From a checkpoint of a small mixture-of-experts model trained on Wikipedia: 12 layers.
Below are experts of layer 2 (counted from 0) of a mixture-of-experts language model. Rows are named router (the router's row for the expert), gate (a neuron's input weights, with its number), up (a neuron's input weights, with its number) and show model dimensions 0-191. Each number is 200 + 30 x the weight over its row's rms, rounded and kept within 0 to 999.
After each expert's rows: "mostly gets" lists some tokens that are sent to it at least half of the time. This comes from a sample of Wikipedia text that the model never trained on.

# expert 1
router,195,190,235,222,194,215,225,248,186,197,190,233,163,182,165,217,155,210,209,274,247,215,189,184,188,182,212,243,205,186,214,147,218,178,177,211,197,210,196,194,237,229,147,237,165,215,249,207,215,203,178,213,237,189,127,199,201,195,240,208,182,170,171,195,191,254,213,203,220,204,217,200,165,269,171,162,224,162,248,202,237,240,207,191,159,181,227,143,185,191,190,229,234,153,168,204,186,239,190,234,180,226,115,174,156,185,209,188,177,209,220,167,176,198,207,181,177,186,205,167,198,240,193,160,203,175,183,166,115,221,223,167,173,277,221,179,213,216,154,178,209,150,190,150,216,213,176,205,229,173,159,244,149,181,197,190,258,226,187,201,208,246,179,167,179,187,233,204,159,172,193,245,240,229,160,181,227,246,223,209,219,243,224,217,173,172,245,219,222,161,153,187
gate2,194,169,220,215,205,213,229,159,227,188,181,242,162,198,170,185,221,222,207,205,199,216,263,207,230,183,180,197,203,223,213,189,144,148,253,158,200,237,188,230,256,259,216,216,205,209,186,172,174,233,224,195,199,239,156,143,211,176,182,251,203,188,198,220,158,223,224,228,164,226,199,207,250,205,222,225,181,171,182,188,177,237,234,221,169,185,182,158,201,176,229,156,185,199,187,176,186,180,132,187,180,145,196,196,220,223,268,172,261,167,190,164,150,149,208,163,198,205,191,204,180,245,189,222,122,200,234,272,182,221,183,226,173,230,173,240,212,153,215,186,229,164,191,160,182,209,184,215,216,202,178,229,166,244,230,185,209,242,183,184,212,214,155,147,180,210,206,234,203,148,214,152,188,178,213,172,234,189,191,225,230,274,230,190,205,212,154,238,212,138,174,250
up2,207,213,243,222,248,159,181,139,195,207,236,254,201,219,195,234,186,266,196,219,161,203,226,184,213,175,213,255,182,254,213,174,202,169,230,175,152,227,182,235,245,226,144,187,196,173,155,157,183,213,160,216,177,179,166,172,230,169,164,159,191,174,175,212,202,176,178,225,177,161,178,235,255,165,214,200,162,231,247,184,187,176,294,172,200,164,206,175,177,162,210,200,218,171,188,143,203,182,167,161,180,129,207,180,232,197,215,158,217,198,216,213,166,232,233,185,223,243,153,194,235,260,177,217,245,200,219,228,209,219,225,205,176,219,189,170,220,172,204,204,206,202,169,222,176,189,212,233,194,219,160,157,155,172,166,147,216,176,214,176,200,197,199,157,111,192,216,197,168,172,178,158,171,233,168,235,168,214,195,199,222,225,228,177,231,225,222,219,203,146,169,222
mostly gets: " | C", " | K", ", S", " | B", " | H", ", C"

# expert 10
router,197,231,169,249,175,211,171,190,253,204,220,202,206,213,194,215,200,194,167,225,206,186,250,210,227,219,238,160,197,182,168,239,217,171,217,304,170,201,210,244,181,188,171,248,171,178,196,179,218,113,283,207,155,214,229,206,207,222,210,246,215,238,221,201,233,146,199,221,201,137,242,212,218,201,224,163,175,227,226,241,273,229,212,215,188,219,181,171,212,220,201,177,173,217,212,212,192,188,208,146,113,212,191,211,226,217,265,131,187,198,254,205,212,192,215,183,237,207,212,167,232,183,155,190,168,223,134,196,160,230,188,193,188,198,211,210,187,231,201,175,172,203,175,210,219,184,214,218,173,232,206,225,164,211,238,148,222,243,150,223,177,169,179,226,196,207,193,237,173,235,235,206,152,222,207,225,259,195,202,222,220,218,234,189,183,185,190,185,270,221,205,204
gate7,170,239,239,241,159,169,151,232,196,188,181,169,202,278,237,195,219,149,212,235,196,136,193,223,223,223,153,189,224,221,192,198,100,208,201,158,200,159,171,253,217,190,139,164,225,248,168,235,249,213,161,132,218,187,228,186,182,165,202,213,184,228,228,183,234,205,172,208,236,211,204,181,206,216,231,228,213,192,234,189,214,154,206,213,209,199,181,199,145,200,228,217,237,207,163,156,204,160,193,203,133,212,208,217,212,206,177,166,213,253,248,222,200,182,233,212,189,163,206,178,204,225,180,191,197,144,197,188,226,218,208,215,174,253,227,200,210,111,205,227,173,181,191,205,183,183,227,227,179,200,223,207,246,176,216,210,227,222,221,218,230,227,218,196,183,237,248,294,178,242,241,173,209,182,205,185,194,230,213,244,192,183,227,193,232,162,183,172,234,246,181,224
up7,201,252,236,202,219,206,204,216,221,167,181,125,183,237,234,247,193,158,233,236,176,166,192,219,188,229,166,211,214,222,224,204,165,225,241,198,232,229,227,227,247,219,198,155,193,254,168,226,233,208,223,113,223,176,177,197,204,209,173,219,201,229,200,172,255,213,213,190,225,229,209,119,204,166,222,215,157,224,212,221,176,147,167,224,199,177,186,228,182,209,212,220,161,197,152,172,201,169,157,184,194,194,173,159,162,149,173,187,258,255,222,244,195,191,171,164,192,153,218,240,216,253,200,214,175,205,252,214,194,178,245,221,213,181,177,242,182,186,208,198,190,217,185,176,179,213,180,215,212,229,193,149,273,189,191,156,176,181,182,234,194,154,179,174,138,196,178,220,186,207,193,227,230,197,207,206,210,151,233,239,234,199,238,157,238,177,222,190,157,259,169,262
mostly gets: "===", "\"", ").", "s.", ".", " ==="

# expert 4
router,209,196,207,231,135,171,216,198,230,204,167,220,225,212,178,254,171,232,245,228,209,162,232,224,200,266,178,250,262,211,193,209,144,210,180,194,186,213,155,196,188,179,210,192,221,233,241,165,236,212,185,171,203,220,229,190,198,200,233,172,162,188,178,217,161,205,192,173,239,164,227,237,177,225,197,226,209,222,190,183,243,158,203,169,262,186,216,192,218,181,202,231,262,200,189,183,180,226,233,222,214,246,129,219,217,220,210,225,241,136,235,208,266,158,135,211,170,181,206,172,181,152,180,217,199,180,195,176,172,207,246,225,230,182,203,204,179,198,144,209,180,149,189,244,217,241,235,190,212,161,194,181,193,204,230,171,146,259,201,197,152,191,159,150,171,176,191,220,210,197,216,199,201,166,125,205,186,203,161,249,190,220,253,255,192,191,239,247,155,201,216,163
gate0,211,167,174,237,215,264,183,226,209,152,209,201,262,231,201,208,187,207,229,142,231,164,233,227,203,184,226,181,194,195,164,215,160,186,184,156,237,192,177,223,217,195,175,223,243,172,179,174,157,221,213,196,228,190,205,223,162,202,188,223,202,212,203,194,155,213,242,150,196,151,153,249,220,206,198,175,189,192,224,162,223,224,191,199,166,194,202,179,222,194,201,224,232,198,147,130,165,204,235,175,217,143,183,196,228,212,212,191,170,238,215,252,238,190,180,170,168,201,195,217,189,174,211,180,212,177,185,233,136,282,197,199,200,275,205,218,222,227,177,228,258,188,208,191,189,244,159,245,215,208,205,176,210,191,189,146,181,209,203,146,243,239,211,114,222,208,212,176,197,149,185,211,245,227,155,190,164,238,208,216,195,243,178,284,219,201,163,258,237,205,246,206
up0,155,309,209,198,180,168,237,159,171,207,214,194,171,146,156,196,217,184,182,246,138,224,190,159,203,224,221,196,168,227,202,187,268,212,202,229,176,204,195,168,195,207,224,156,199,172,219,275,190,188,199,162,179,202,195,212,176,218,210,157,149,226,213,187,219,213,209,214,221,239,209,217,130,202,241,219,224,155,218,246,161,180,207,169,194,194,228,255,203,192,184,173,179,207,255,235,223,167,190,182,170,194,217,218,164,193,206,226,197,195,182,176,190,161,245,237,234,202,216,200,216,199,261,216,197,259,225,192,249,111,187,192,225,164,194,187,176,206,237,219,149,181,171,214,203,159,204,182,179,165,233,182,186,200,234,218,189,203,162,250,183,164,136,247,182,172,200,207,209,253,212,179,157,156,259,200,232,179,212,217,228,161,210,161,191,162,218,202,188,197,144,180
mostly gets: " Cup", " On", " released", " film", " At", " Group"

# expert 9
router,195,222,165,145,219,233,253,231,172,227,219,189,222,205,264,179,202,197,202,217,205,163,229,161,182,216,203,225,194,251,228,242,217,208,217,194,225,232,205,182,265,221,158,159,202,195,145,176,177,203,170,237,232,159,230,186,168,236,198,215,240,186,158,243,249,147,198,228,230,183,193,205,242,212,184,203,219,202,184,186,202,255,225,204,228,176,201,195,187,237,221,242,190,211,202,106,162,218,171,232,198,179,155,195,242,216,208,178,246,223,172,230,176,193,192,195,253,221,217,214,207,162,192,206,129,216,181,189,264,192,234,177,180,180,210,191,203,204,197,158,238,203,236,194,143,236,237,243,200,169,221,152,201,172,257,227,188,242,227,189,177,195,173,248,170,218,242,164,213,181,201,261,127,207,233,147,229,198,179,180,269,193,196,231,224,170,190,189,223,187,175,169
gate2,148,209,193,206,151,186,194,250,199,223,172,200,178,226,246,212,183,184,185,181,185,173,191,202,147,212,202,176,200,223,237,165,225,188,163,174,241,184,144,194,241,161,172,176,149,230,164,203,247,195,224,241,224,151,207,153,243,227,233,184,173,189,190,201,185,216,217,157,151,243,132,180,186,207,176,227,185,213,197,160,282,191,282,220,244,207,170,148,190,174,155,190,231,184,153,185,246,204,182,238,200,224,213,191,222,180,174,199,176,228,206,199,266,240,233,247,261,240,266,218,214,159,174,224,147,206,196,195,175,195,178,207,217,196,187,182,191,149,223,213,188,165,233,239,179,254,188,198,217,167,233,208,216,156,186,232,202,249,199,178,183,181,199,241,166,203,162,214,230,174,220,184,152,232,175,201,135,196,163,202,175,204,151,188,196,191,190,162,171,194,181,191
up2,210,208,206,194,197,216,217,194,165,217,222,216,183,152,234,200,237,202,206,176,213,173,225,187,196,218,132,167,182,247,243,236,228,206,220,232,224,239,168,238,163,203,187,233,155,195,175,187,175,180,280,185,198,218,236,160,235,172,233,170,166,205,226,168,209,232,213,176,160,231,181,208,207,178,172,240,226,251,204,196,202,213,166,267,184,172,167,160,197,210,141,264,188,237,217,167,182,268,192,199,193,210,214,208,207,201,216,224,213,256,177,187,246,184,283,207,232,210,206,185,178,204,248,226,197,182,268,246,217,161,189,177,148,184,191,143,144,189,154,200,200,209,207,181,189,262,192,217,182,191,241,231,189,226,195,219,209,210,207,193,250,187,166,114,219,176,155,213,188,221,217,177,236,191,189,196,177,227,181,179,198,218,243,260,174,239,247,216,214,137,211,221
mostly gets: "ics", "ized", "ical", "ation", "ious", "istic"

# expert 3
router,189,237,217,139,237,193,242,180,181,169,191,142,209,186,177,163,225,250,180,221,263,257,173,195,162,225,203,204,231,181,246,174,146,228,185,217,213,219,198,200,227,228,188,213,168,174,235,194,146,219,256,162,180,203,164,192,183,229,133,204,251,233,207,253,195,203,193,225,225,220,193,255,208,188,186,162,252,149,192,195,245,183,243,170,201,208,229,157,168,247,192,282,167,148,203,223,208,172,226,150,188,204,171,190,151,253,165,172,219,237,171,180,197,237,250,220,170,208,241,145,175,124,136,169,195,188,200,170,194,182,185,185,248,177,211,207,167,230,222,214,205,203,186,198,152,178,171,186,195,221,202,234,172,184,202,174,191,205,204,242,204,196,238,171,184,150,197,195,213,218,171,196,243,257,181,250,199,196,203,190,240,225,203,197,238,208,199,215,220,188,198,228
gate9,215,221,237,149,199,139,202,192,232,154,181,187,178,195,221,223,189,217,199,167,166,202,156,139,163,262,159,224,200,247,164,185,136,194,198,176,177,204,219,228,195,189,193,160,227,206,213,188,220,191,161,251,228,154,198,215,231,248,204,197,199,262,219,273,186,155,203,279,249,156,222,184,205,194,236,233,185,163,143,191,276,182,252,211,217,163,178,137,174,222,201,225,189,236,167,249,175,173,212,246,178,226,195,190,216,218,171,243,236,212,199,177,208,224,199,247,236,240,154,176,227,190,257,200,215,196,183,183,212,152,212,211,210,181,208,173,180,156,183,243,174,223,197,177,193,167,182,187,193,237,213,193,184,214,193,175,156,187,214,203,201,177,226,207,203,165,241,179,171,246,198,219,219,207,197,190,207,200,224,194,222,191,98,219,204,253,245,227,207,173,203,198
up9,142,231,206,220,243,160,139,219,224,249,246,143,214,183,240,223,221,237,215,205,226,249,207,206,226,212,255,207,183,216,188,265,208,226,216,167,265,192,231,181,187,191,267,211,267,197,169,215,204,191,223,246,236,258,224,169,168,200,219,212,231,201,210,211,207,194,193,189,262,227,244,213,228,228,193,191,224,142,214,210,217,198,233,157,171,194,206,216,176,259,168,175,224,210,171,208,224,234,160,236,259,227,205,239,210,221,193,233,166,216,221,221,238,176,174,175,173,207,223,185,196,256,169,242,216,197,225,217,213,245,161,218,178,176,179,213,198,215,204,233,240,229,216,202,137,226,152,212,241,204,220,198,201,181,183,197,196,233,240,208,129,236,198,221,216,193,211,192,178,202,222,230,211,158,151,214,258,190,192,185,222,166,238,232,195,172,181,191,157,177,276,239
mostly gets: "°N ", "″N ", "==See also==", " north", "°W", "°"

# expert 2
router,173,229,199,207,172,183,252,230,262,171,204,183,180,206,246,176,248,174,180,184,184,188,269,201,212,261,175,236,198,184,202,218,160,188,251,218,228,222,188,207,178,185,206,170,160,170,155,201,187,209,193,236,239,216,219,189,165,211,261,223,190,234,188,179,239,201,158,149,138,208,186,186,203,208,198,239,236,250,202,263,232,191,201,206,198,228,251,220,225,216,252,177,216,212,202,207,215,199,170,211,194,221,207,169,264,263,229,184,255,214,265,229,253,194,180,143,205,203,173,174,164,195,190,266,218,238,127,178,243,184,165,181,218,211,183,196,211,223,191,235,232,173,192,202,212,149,213,138,210,173,248,187,172,185,241,227,199,219,164,245,227,199,210,226,179,236,183,177,183,214,210,223,155,187,223,145,213,141,160,209,154,241,176,211,206,204,164,214,176,165,193,209
gate9,197,241,211,224,208,186,187,192,204,211,180,231,186,228,240,169,206,181,200,225,194,210,247,197,189,179,163,194,210,154,201,241,177,201,173,145,170,217,203,150,155,261,214,154,187,183,191,168,145,192,193,155,186,196,211,158,182,186,217,207,216,181,183,167,217,197,160,223,185,214,188,262,265,190,153,226,221,209,251,206,183,186,188,217,198,229,213,143,207,173,243,270,159,218,211,153,239,171,246,172,211,198,206,205,196,183,239,153,178,249,224,158,157,139,217,168,246,198,245,202,217,209,196,222,140,200,224,179,177,172,179,215,187,227,188,198,264,233,167,187,225,155,168,232,209,184,185,253,182,189,160,209,175,235,214,181,220,143,223,185,235,199,219,236,225,171,184,161,219,182,140,227,181,175,204,161,180,154,153,218,108,244,198,214,200,217,208,194,230,262,224,231
up9,218,217,223,194,224,221,170,151,239,164,215,194,200,211,195,140,229,171,173,238,170,199,260,207,186,180,189,224,126,162,166,221,172,211,198,232,183,237,240,159,196,205,211,171,213,174,184,147,213,152,198,127,175,207,170,140,214,212,223,224,215,161,192,167,232,229,223,199,155,240,236,152,209,208,210,148,201,208,240,241,182,230,213,167,195,235,185,172,123,205,222,236,223,177,188,184,192,135,155,182,249,199,182,167,170,190,186,159,177,222,181,213,198,168,257,199,192,211,213,167,193,208,190,199,215,263,210,255,198,172,210,216,185,217,191,243,199,167,146,115,208,204,180,225,192,148,214,205,191,190,195,183,221,195,202,191,178,186,134,185,187,202,169,258,170,170,226,183,218,165,227,191,194,188,175,188,209,154,152,191,177,180,152,216,196,187,222,235,237,282,214,231
mostly gets: "In ", " In ", " on ", "\n\n", " the ", " of the "

# expert 6
router,226,234,165,150,254,224,134,233,204,188,209,263,190,203,183,235,168,204,240,197,188,205,210,199,208,248,235,239,194,212,166,213,202,170,179,185,212,214,180,242,217,191,159,162,212,225,195,234,198,153,224,184,182,255,195,227,161,242,178,201,271,242,199,172,203,199,174,156,239,217,202,216,185,200,252,249,125,183,159,202,222,202,289,148,215,229,194,196,186,210,216,225,204,203,200,200,191,233,182,176,190,215,196,230,205,182,166,228,184,221,194,247,175,213,218,178,197,196,192,244,280,192,228,193,207,166,212,242,240,248,151,227,227,279,199,211,181,203,200,225,224,166,198,198,194,187,181,210,183,187,231,197,175,206,213,195,220,240,200,172,232,208,235,150,203,228,223,200,198,218,228,208,208,257,224,202,282,205,157,176,164,239,223,217,190,198,217,191,276,146,134,167
gate2,195,217,230,218,189,194,239,246,219,194,200,150,214,237,215,211,199,197,205,186,223,204,225,204,181,160,247,186,193,190,239,223,256,230,222,198,222,180,196,218,150,178,193,251,226,272,173,224,213,173,238,183,222,237,181,202,180,137,209,281,274,215,209,208,186,187,197,124,203,216,209,207,191,230,208,200,200,173,168,194,211,185,173,216,196,205,191,225,211,205,244,172,186,203,172,205,151,173,224,238,197,112,177,170,252,170,219,152,197,198,225,192,205,221,130,175,216,240,194,196,219,180,198,221,166,230,196,174,139,233,205,202,228,260,184,220,193,258,221,224,221,173,137,190,196,133,200,203,213,177,213,183,230,166,240,152,155,188,218,230,190,237,165,195,204,254,259,197,166,194,218,144,202,203,187,203,226,184,178,176,185,110,165,196,203,150,203,189,259,183,215,192
up2,161,205,167,243,172,221,258,206,174,217,235,170,184,249,242,192,223,162,201,184,192,231,197,223,225,190,187,232,186,208,158,168,240,198,174,167,225,190,198,211,187,142,188,235,152,197,182,215,187,184,214,218,174,177,230,189,195,168,164,189,217,214,232,179,182,187,199,208,177,187,200,134,199,242,199,212,165,183,192,238,226,180,216,167,175,250,181,172,222,162,232,239,145,187,160,199,156,228,214,224,238,141,200,218,187,203,174,184,199,229,218,202,201,233,205,237,158,220,261,155,187,144,148,219,214,169,187,153,218,312,199,159,201,230,158,234,233,280,214,202,192,208,179,166,135,215,248,205,208,263,238,186,219,231,203,219,189,241,195,227,195,225,183,218,266,260,197,157,189,198,199,164,220,207,186,232,247,166,191,243,217,159,159,183,226,203,217,193,232,217,200,195
mostly gets: "|", " George", " Michael", " John", " Louis", " Robert"

# expert 11
router,190,180,205,212,267,195,253,200,168,230,224,195,201,221,208,170,200,175,203,166,218,262,271,212,207,252,236,192,176,218,197,242,166,234,164,182,240,209,223,187,192,236,171,163,202,162,205,161,193,227,155,155,209,220,162,170,192,183,158,245,199,219,155,240,183,188,192,188,229,202,163,165,218,223,189,191,207,194,242,227,238,135,293,174,222,235,222,207,198,195,216,153,217,205,189,177,250,243,172,164,171,238,189,245,195,216,228,154,233,188,234,204,206,144,194,225,233,164,180,242,184,189,186,219,176,240,234,239,211,232,207,179,151,174,228,218,170,186,179,140,191,212,223,230,190,136,211,221,203,176,225,209,228,188,196,240,256,189,204,237,275,221,194,271,159,189,209,172,200,239,196,164,178,186,229,177,155,226,205,230,192,200,173,190,185,218,178,248,217,184,207,152
gate0,172,139,204,190,244,190,186,181,247,214,144,215,215,220,205,195,193,239,164,235,276,218,210,234,217,202,231,240,179,174,220,167,173,170,175,203,188,228,208,224,187,204,244,175,134,232,208,212,250,198,202,240,184,197,168,207,165,220,186,223,229,196,176,207,150,222,167,177,223,198,243,142,197,214,248,226,226,196,185,204,201,172,200,199,198,222,185,220,185,182,178,159,223,181,206,190,198,218,167,214,181,185,217,215,170,220,122,163,177,180,210,204,195,190,239,226,219,204,178,164,165,203,187,262,190,198,123,236,155,196,229,189,150,228,170,214,211,134,203,197,235,179,222,182,200,206,231,183,225,168,136,160,227,153,177,156,231,166,218,184,237,239,207,156,223,182,218,208,191,192,164,212,240,234,220,157,178,269,198,208,202,244,213,221,196,191,211,234,293,154,247,128
up0,215,211,206,173,212,184,193,213,181,266,247,208,204,174,241,197,209,158,222,223,165,157,208,252,206,157,173,155,233,214,197,263,197,235,181,225,177,208,196,216,180,203,152,233,295,173,220,192,158,178,177,221,240,174,194,211,222,189,190,164,223,181,253,211,172,180,207,227,184,224,141,276,210,188,189,184,162,224,201,203,225,208,183,195,201,176,182,150,228,192,238,182,212,193,182,195,190,204,257,212,204,166,192,174,225,206,219,278,231,221,163,152,232,198,169,172,188,209,214,199,265,205,169,173,236,221,230,199,139,243,204,174,239,209,221,234,218,243,207,174,163,242,166,183,220,197,198,181,173,223,227,265,132,216,218,183,178,201,165,229,199,179,159,193,278,185,202,221,220,186,214,184,185,131,149,244,215,179,155,203,213,184,250,163,213,216,183,179,159,206,237,215
mostly gets: " p", " c", " f", " sp", " st", " n"

# expert 0
router,180,185,219,213,194,112,160,214,198,227,188,168,176,204,236,220,141,168,156,180,242,235,223,212,233,173,222,203,262,241,185,219,190,232,211,184,206,273,166,227,185,213,190,159,154,163,178,171,200,210,217,251,172,134,190,206,178,211,204,234,210,203,252,232,184,154,197,163,152,200,155,187,238,193,203,223,220,194,226,295,189,238,166,205,246,194,209,167,237,205,229,228,217,187,184,183,179,176,181,166,168,130,172,165,198,231,181,217,195,187,186,222,231,230,200,220,217,149,209,210,164,213,216,213,189,241,201,188,225,167,218,218,189,146,188,207,190,215,174,209,203,184,221,203,193,182,244,275,170,220,224,196,183,188,172,232,210,222,247,253,151,197,198,147,230,209,197,176,193,249,226,199,240,235,255,247,212,210,109,193,196,161,171,216,224,217,196,191,235,215,203,202
gate0,201,193,221,245,182,160,161,219,205,212,183,198,213,196,181,182,187,185,172,208,205,163,229,254,177,215,179,140,236,250,198,187,238,216,170,179,213,211,146,196,122,170,203,206,229,200,260,188,249,212,158,191,217,105,207,192,169,211,236,158,265,188,177,232,164,164,220,157,235,204,212,159,186,290,191,175,179,198,190,177,222,199,158,242,164,251,187,186,192,164,243,202,201,195,168,171,216,181,206,247,225,200,154,162,211,185,202,153,225,168,228,168,195,176,151,244,233,186,177,174,135,243,271,236,210,204,161,156,195,159,198,180,193,211,185,215,206,220,203,210,211,157,203,222,194,182,244,225,205,175,219,175,229,161,217,207,210,157,171,199,164,197,270,197,212,175,193,177,215,155,235,180,213,234,219,210,198,214,214,209,218,202,169,248,232,162,225,157,170,167,196,225
up0,194,180,197,167,215,249,231,176,218,177,212,228,159,190,210,243,238,221,287,185,179,198,240,196,160,226,183,144,185,162,192,202,226,225,246,160,198,233,236,142,158,205,200,222,212,210,202,154,214,213,235,164,213,242,211,227,229,171,162,236,227,214,196,203,240,194,185,226,206,228,168,211,185,138,160,170,229,174,198,212,156,185,207,166,218,199,205,183,228,195,188,166,246,165,194,181,222,247,182,155,195,212,239,213,204,227,199,218,185,161,159,181,192,189,255,180,132,189,217,180,241,215,129,205,216,168,241,230,215,159,136,205,208,196,202,268,237,188,210,207,163,272,239,192,186,219,189,143,236,162,164,240,208,215,183,156,162,226,239,194,255,181,210,229,230,220,178,169,250,181,207,189,219,184,198,152,185,147,210,185,180,216,193,170,237,195,166,235,191,220,160,159
mostly gets: " work", " support", " design", " government", " man", " public"

# expert 8
router,184,218,192,147,173,182,159,174,182,228,173,148,159,159,214,183,183,211,193,180,184,235,230,212,215,191,177,238,186,212,157,164,182,220,193,172,243,236,216,249,211,196,188,209,225,214,230,169,232,193,157,151,177,246,188,250,201,182,189,232,201,268,165,187,202,201,230,183,188,176,181,227,157,206,196,203,191,166,211,250,221,242,191,110,204,209,198,207,170,223,179,181,218,161,216,239,212,194,159,185,199,235,234,230,190,175,253,202,221,189,215,169,176,168,189,198,214,254,189,205,218,208,212,227,170,158,186,180,170,244,199,251,236,198,172,257,131,233,160,157,255,185,159,178,182,218,232,166,272,221,200,187,183,199,162,192,182,210,181,179,183,177,246,191,317,259,194,214,185,199,212,204,208,249,171,192,244,174,168,203,129,144,193,194,213,193,197,200,187,228,195,214
gate2,172,159,212,150,208,206,204,218,171,184,200,128,203,214,206,202,229,215,190,204,209,249,189,213,205,222,196,216,224,183,185,176,174,162,223,208,201,227,192,197,194,193,169,198,137,190,147,175,166,160,154,208,163,193,216,194,169,192,220,171,170,158,153,169,185,238,228,162,199,196,141,176,128,223,196,173,200,262,210,184,191,218,186,232,254,218,163,149,172,218,213,220,128,172,196,225,194,190,172,186,181,268,242,183,243,207,208,259,212,257,198,234,216,236,199,227,200,234,206,165,229,219,166,242,194,200,128,205,166,166,169,155,210,223,155,201,184,214,200,175,213,206,191,193,167,193,242,208,207,227,197,189,171,176,176,213,241,218,180,203,219,167,178,177,325,175,232,158,216,262,193,202,231,229,150,201,240,184,206,182,157,176,163,191,229,174,196,203,215,162,210,252
up2,192,190,183,158,171,213,221,204,160,200,171,210,177,160,210,192,179,165,239,229,240,199,162,167,217,217,116,209,195,127,176,200,177,203,225,206,155,189,217,207,223,177,207,235,148,185,176,196,210,229,191,225,186,225,170,219,219,202,204,204,187,168,205,222,201,166,181,217,227,179,168,223,206,230,204,214,195,181,198,238,191,248,235,222,186,163,180,221,209,189,188,243,202,224,218,218,229,159,191,167,110,133,186,208,201,214,140,155,191,173,188,238,202,187,221,233,229,196,218,177,172,193,213,182,165,187,152,192,225,189,172,174,199,202,172,170,200,218,196,226,111,213,238,157,182,158,191,129,172,161,188,195,165,230,231,201,145,200,271,194,194,114,197,157,213,167,230,217,198,184,145,240,205,237,189,211,154,179,174,224,263,252,161,213,223,162,209,200,120,208,183,189
mostly gets: "augh", "ithuan", "ree", "ame", "ork", "orthern"

# expert 5
router,212,241,193,183,215,217,232,254,213,204,190,284,221,253,211,194,204,217,169,221,184,194,224,185,164,159,226,164,175,155,197,160,198,217,137,250,193,182,233,213,290,215,165,154,171,203,225,198,154,219,156,218,207,158,197,213,184,194,227,194,216,238,207,212,225,213,191,216,165,149,173,243,191,208,183,201,211,190,266,197,200,202,201,196,219,177,178,216,224,200,267,183,218,185,186,233,198,202,172,244,155,149,217,206,232,182,197,128,251,226,243,246,167,216,174,180,246,205,157,233,191,227,178,217,227,199,191,225,200,164,279,197,183,229,190,172,216,185,213,199,199,186,176,212,164,138,223,201,212,180,202,216,170,199,177,247,255,188,206,196,192,208,227,207,227,192,246,213,205,266,201,222,224,191,216,190,232,242,209,184,218,169,173,280,203,116,216,197,272,213,195,187
gate0,193,183,223,182,204,170,159,199,224,168,201,226,142,229,210,164,172,172,187,221,234,187,230,207,197,183,214,146,207,184,236,261,180,116,214,221,141,185,207,220,187,191,143,188,144,262,206,182,228,204,152,186,215,274,215,180,139,233,260,196,223,221,213,214,188,199,252,211,175,212,164,216,219,175,204,159,238,191,223,197,146,214,202,213,203,183,205,224,206,218,195,191,228,201,194,225,208,173,175,217,163,167,170,209,172,212,205,216,232,215,245,227,242,212,164,226,184,232,191,265,198,218,229,171,164,211,268,210,187,225,153,194,194,166,227,270,228,251,216,227,191,178,182,171,234,167,174,176,179,185,189,143,192,158,195,182,223,259,132,156,195,239,217,209,117,172,228,199,179,226,248,191,218,229,208,237,217,204,196,229,187,147,173,195,199,174,218,188,185,230,180,171
up0,165,205,179,193,135,214,199,218,178,225,232,203,203,214,205,251,177,193,205,194,167,209,180,224,194,197,235,232,197,202,185,202,256,225,175,212,249,132,189,223,174,203,278,194,160,204,229,189,190,191,252,232,156,193,212,224,218,178,179,208,202,182,195,215,192,199,167,197,225,180,215,202,207,235,191,209,190,218,219,215,208,197,164,150,239,210,170,199,178,226,153,215,161,224,209,188,219,244,205,167,235,222,259,220,213,266,190,194,190,268,150,174,202,183,228,194,252,142,255,199,168,248,166,202,262,218,159,224,195,169,178,214,225,194,215,207,223,148,236,229,217,244,167,114,162,208,192,186,214,205,251,224,191,231,180,249,175,222,267,247,209,185,206,147,272,194,171,143,167,190,129,206,220,192,197,172,192,194,232,189,227,229,229,173,165,203,183,151,205,188,234,228
mostly gets: ", the", ", and", " and", " and the", " with the", " by the"

# expert 7
router,179,228,204,214,153,138,174,171,212,186,224,162,186,209,172,198,182,196,199,164,190,247,221,172,229,214,224,204,229,215,202,244,187,185,213,197,209,201,222,225,191,175,202,185,173,226,185,196,215,158,195,183,164,228,195,227,212,253,169,172,182,166,223,140,212,245,240,200,144,185,214,226,161,234,219,275,161,212,181,209,190,186,162,211,202,148,218,220,195,219,229,216,157,162,179,157,188,218,172,114,183,184,239,200,251,190,238,195,225,240,148,206,210,203,212,251,243,231,198,169,228,203,231,237,194,237,199,275,193,195,133,226,200,214,148,260,200,213,189,171,201,181,188,188,163,221,182,188,156,176,201,247,230,196,172,130,155,181,145,189,185,189,170,184,219,241,208,215,152,232,190,189,168,228,127,171,169,217,230,212,182,243,139,218,247,170,172,213,169,194,178,232
gate0,206,203,232,201,203,224,228,177,203,207,217,139,226,216,217,142,196,199,207,198,232,216,191,148,165,227,189,203,161,244,194,168,131,201,210,216,131,202,244,193,187,193,167,214,195,170,259,159,257,191,170,191,176,217,150,186,209,90,195,157,213,229,210,207,243,240,218,132,207,143,216,240,204,183,208,168,177,233,241,188,192,136,156,189,209,239,199,181,223,233,233,191,166,173,184,140,176,145,162,170,235,263,147,212,205,188,195,230,199,157,219,216,173,210,208,195,211,258,171,211,180,214,233,249,224,212,193,206,219,201,214,194,184,178,202,199,201,183,176,150,217,201,187,215,211,124,227,187,245,208,198,243,219,214,155,185,235,157,214,195,267,186,234,130,245,170,164,208,218,207,204,189,204,223,155,184,230,204,175,179,219,213,224,185,190,185,184,203,214,185,195,202
up0,182,268,182,256,162,191,179,191,200,180,183,200,272,235,166,243,238,207,150,220,148,176,220,207,257,197,216,165,173,219,201,206,239,184,204,205,212,210,235,143,211,221,197,180,256,205,176,227,207,185,177,220,202,164,198,216,222,192,174,170,153,202,199,172,232,193,198,232,289,214,187,190,226,115,167,156,179,161,179,216,137,219,195,166,225,181,212,206,173,203,187,226,207,193,233,194,242,271,222,155,180,188,251,219,238,214,210,225,237,210,195,191,192,213,168,193,191,166,238,169,194,274,184,157,174,252,228,208,186,214,211,177,172,215,234,217,185,219,203,184,186,197,198,205,172,199,234,188,235,240,168,187,177,190,222,244,165,232,240,227,229,150,209,237,146,237,212,185,192,194,187,223,248,145,172,202,207,201,231,256,212,244,230,269,184,235,214,229,208,161,212,175
mostly gets: " this", " It was", " they", " He was", " it was", " he was"